{"hidden_size": 320, "n_experts": 48, "d_expert": 416, "moe_layers": [0, 1, 2, 3, 4, 5, 6, 7, 8, 9, 10, 11], "balance_bias": false, "init_std_router": 0.0154, "vocab_size": 8192, "norm": "layernorm", "norm_eps": 1e-07, "tie_word_embeddings": false, "beta1": 0.9, "max_grad_norm": 1.0, "max_seq_len": 768, "train_tokens": 1451000000}
Below are experts of layer 6 (counted from 0) of a mixture-of-experts language model. Rows are named router (the router's row for the expert) and show model dimensions 160-199. Each number is 128 + 32 x the weight over its row's rms, rounded and kept within 0 to 255. Numbers have three digits each.
After each expert's rows: a language model's description of what the expert responds to. This comes from a sample of Wikipedia text that the model never trained on.

# expert 24
router:098149149138120095146125162077145157188157079136154095136174171161173118078104110200089106118107137102141068139129117112
What it handles: Opening parentheses before Chinese, Japanese or Thai text, East Asian name pieces like Yu, Hong, Jiang, and list-item starts in titles.

# expert 19
router:129152141174162161152117131125151125143165064127097157113120136115155142091094155141099164155130110132138105120136118098
What it handles: Opening syllables of foreign or Arabic names and places, such as Al, Sa, El, San, Bri in St Bride, Sha in Shaizar.

# expert 30
router:155131120090126113089120148127158080129111132108173136159103123139079124118137089164138147159112086116054117132192123104
What it handles: Hyphens and the pieces just after them in compounds and ranges, such as mother-to-child, anti-, multi-, year, list dashes.

# expert 32
router:150151148136145171083213170184101159110156117155154086064137147128085095115115084136144153099137142105143092228108034140
What it handles: The, of, his, original, new before album, film, game or song in articles about music, films and games.

# expert 25
router:108100151163140141060104131096126104162159163189110105146118118149178093125142180130117096132122142183128209139085123143
What it handles: Words in sports results and match reports, such as Cup, League, won, round, against, plus country codes in results tables.

# expert 7
router:161136091096084139137125141087110089135123083108112105143135070072146098132172143083118084185077079141183154077124099140
What it handles: Word pieces ending place names, and the commas or parentheses after them, like Ishimbaysky District, Oldenburg, Township, Province, County.

# expert 4
router:096163071121099123136102160065175128127156144156141166078122120095129166133116140103230143099125071084169091140129111177
What it handles: Plural endings and nouns of time or people such as years, months, days, people, children, often after numbers like several, two.

# expert 14
router:126115147126140156179148135074113094137130168106124103199117112124179168158162146088179107128081227080164156061140178133
What it handles: Periods, commas and pieces inside abbreviations and reference text, such as U.S. in court citations, i.e., ISBN, Press, According.

# expert 8
router:128136115114134145154139208114168126117129147093145172148143186081154156116111112093130136061116136055155081086116105175
What it handles: Single digits and number words inside years, measurements, ISBNs and statistics, e.g. 188 of 1888, elevation 505, ten, million.

# expert 28
router:095122124144138155150133121123182159095174138133140088186081138109084155057100105110155154128130136127100106142175133143
What it handles: Digits in standings and results tables with Pld/Pts/Pos columns, ordinal places like 37th, plus verbs like allow, require.

# expert 10
router:089132138211147135156130111103143146116134139070105158151108184142201118145105126122123146214112151124103152147145168104
What it handles: Capital letters starting acronyms, ticker codes and capitalized names, such as R in RNWH, S in SARSAT, M in MP.

# expert 40
router:091098126199177177150113160097082100157159196152131070157156144160172110106121120135119113073123150101113173110133096113
What it handles: The article a/A/An, often starting a sentence or subtitle, in writing about books, episodes and publications, e.g. wrote, novel, titled.

# expert 26
router:116193104110138137127138106219140141160114137162121113091135090146057135135096094109196137148136076173123133111108110119
What it handles: Everyday nouns and their endings for things, places and activities after a or the, such as film, church, train, brakes, auction.

# expert 13
router:139137105112137143131092127105152114123104114159071094112130128123132085098159205087085118156168109147145140099143082141
What it handles: Function words and titles in political and military history, such as the, of, by, Minister, Army, Parliament, deposed.

# expert 20
router:176110155156129108077091094176153172054164210151144159154127157142172113150156111143111088151150174125099145098085126133
What it handles: Tokens in sports articles and tables: league, scored, yards, played, game scores, records and player statistics.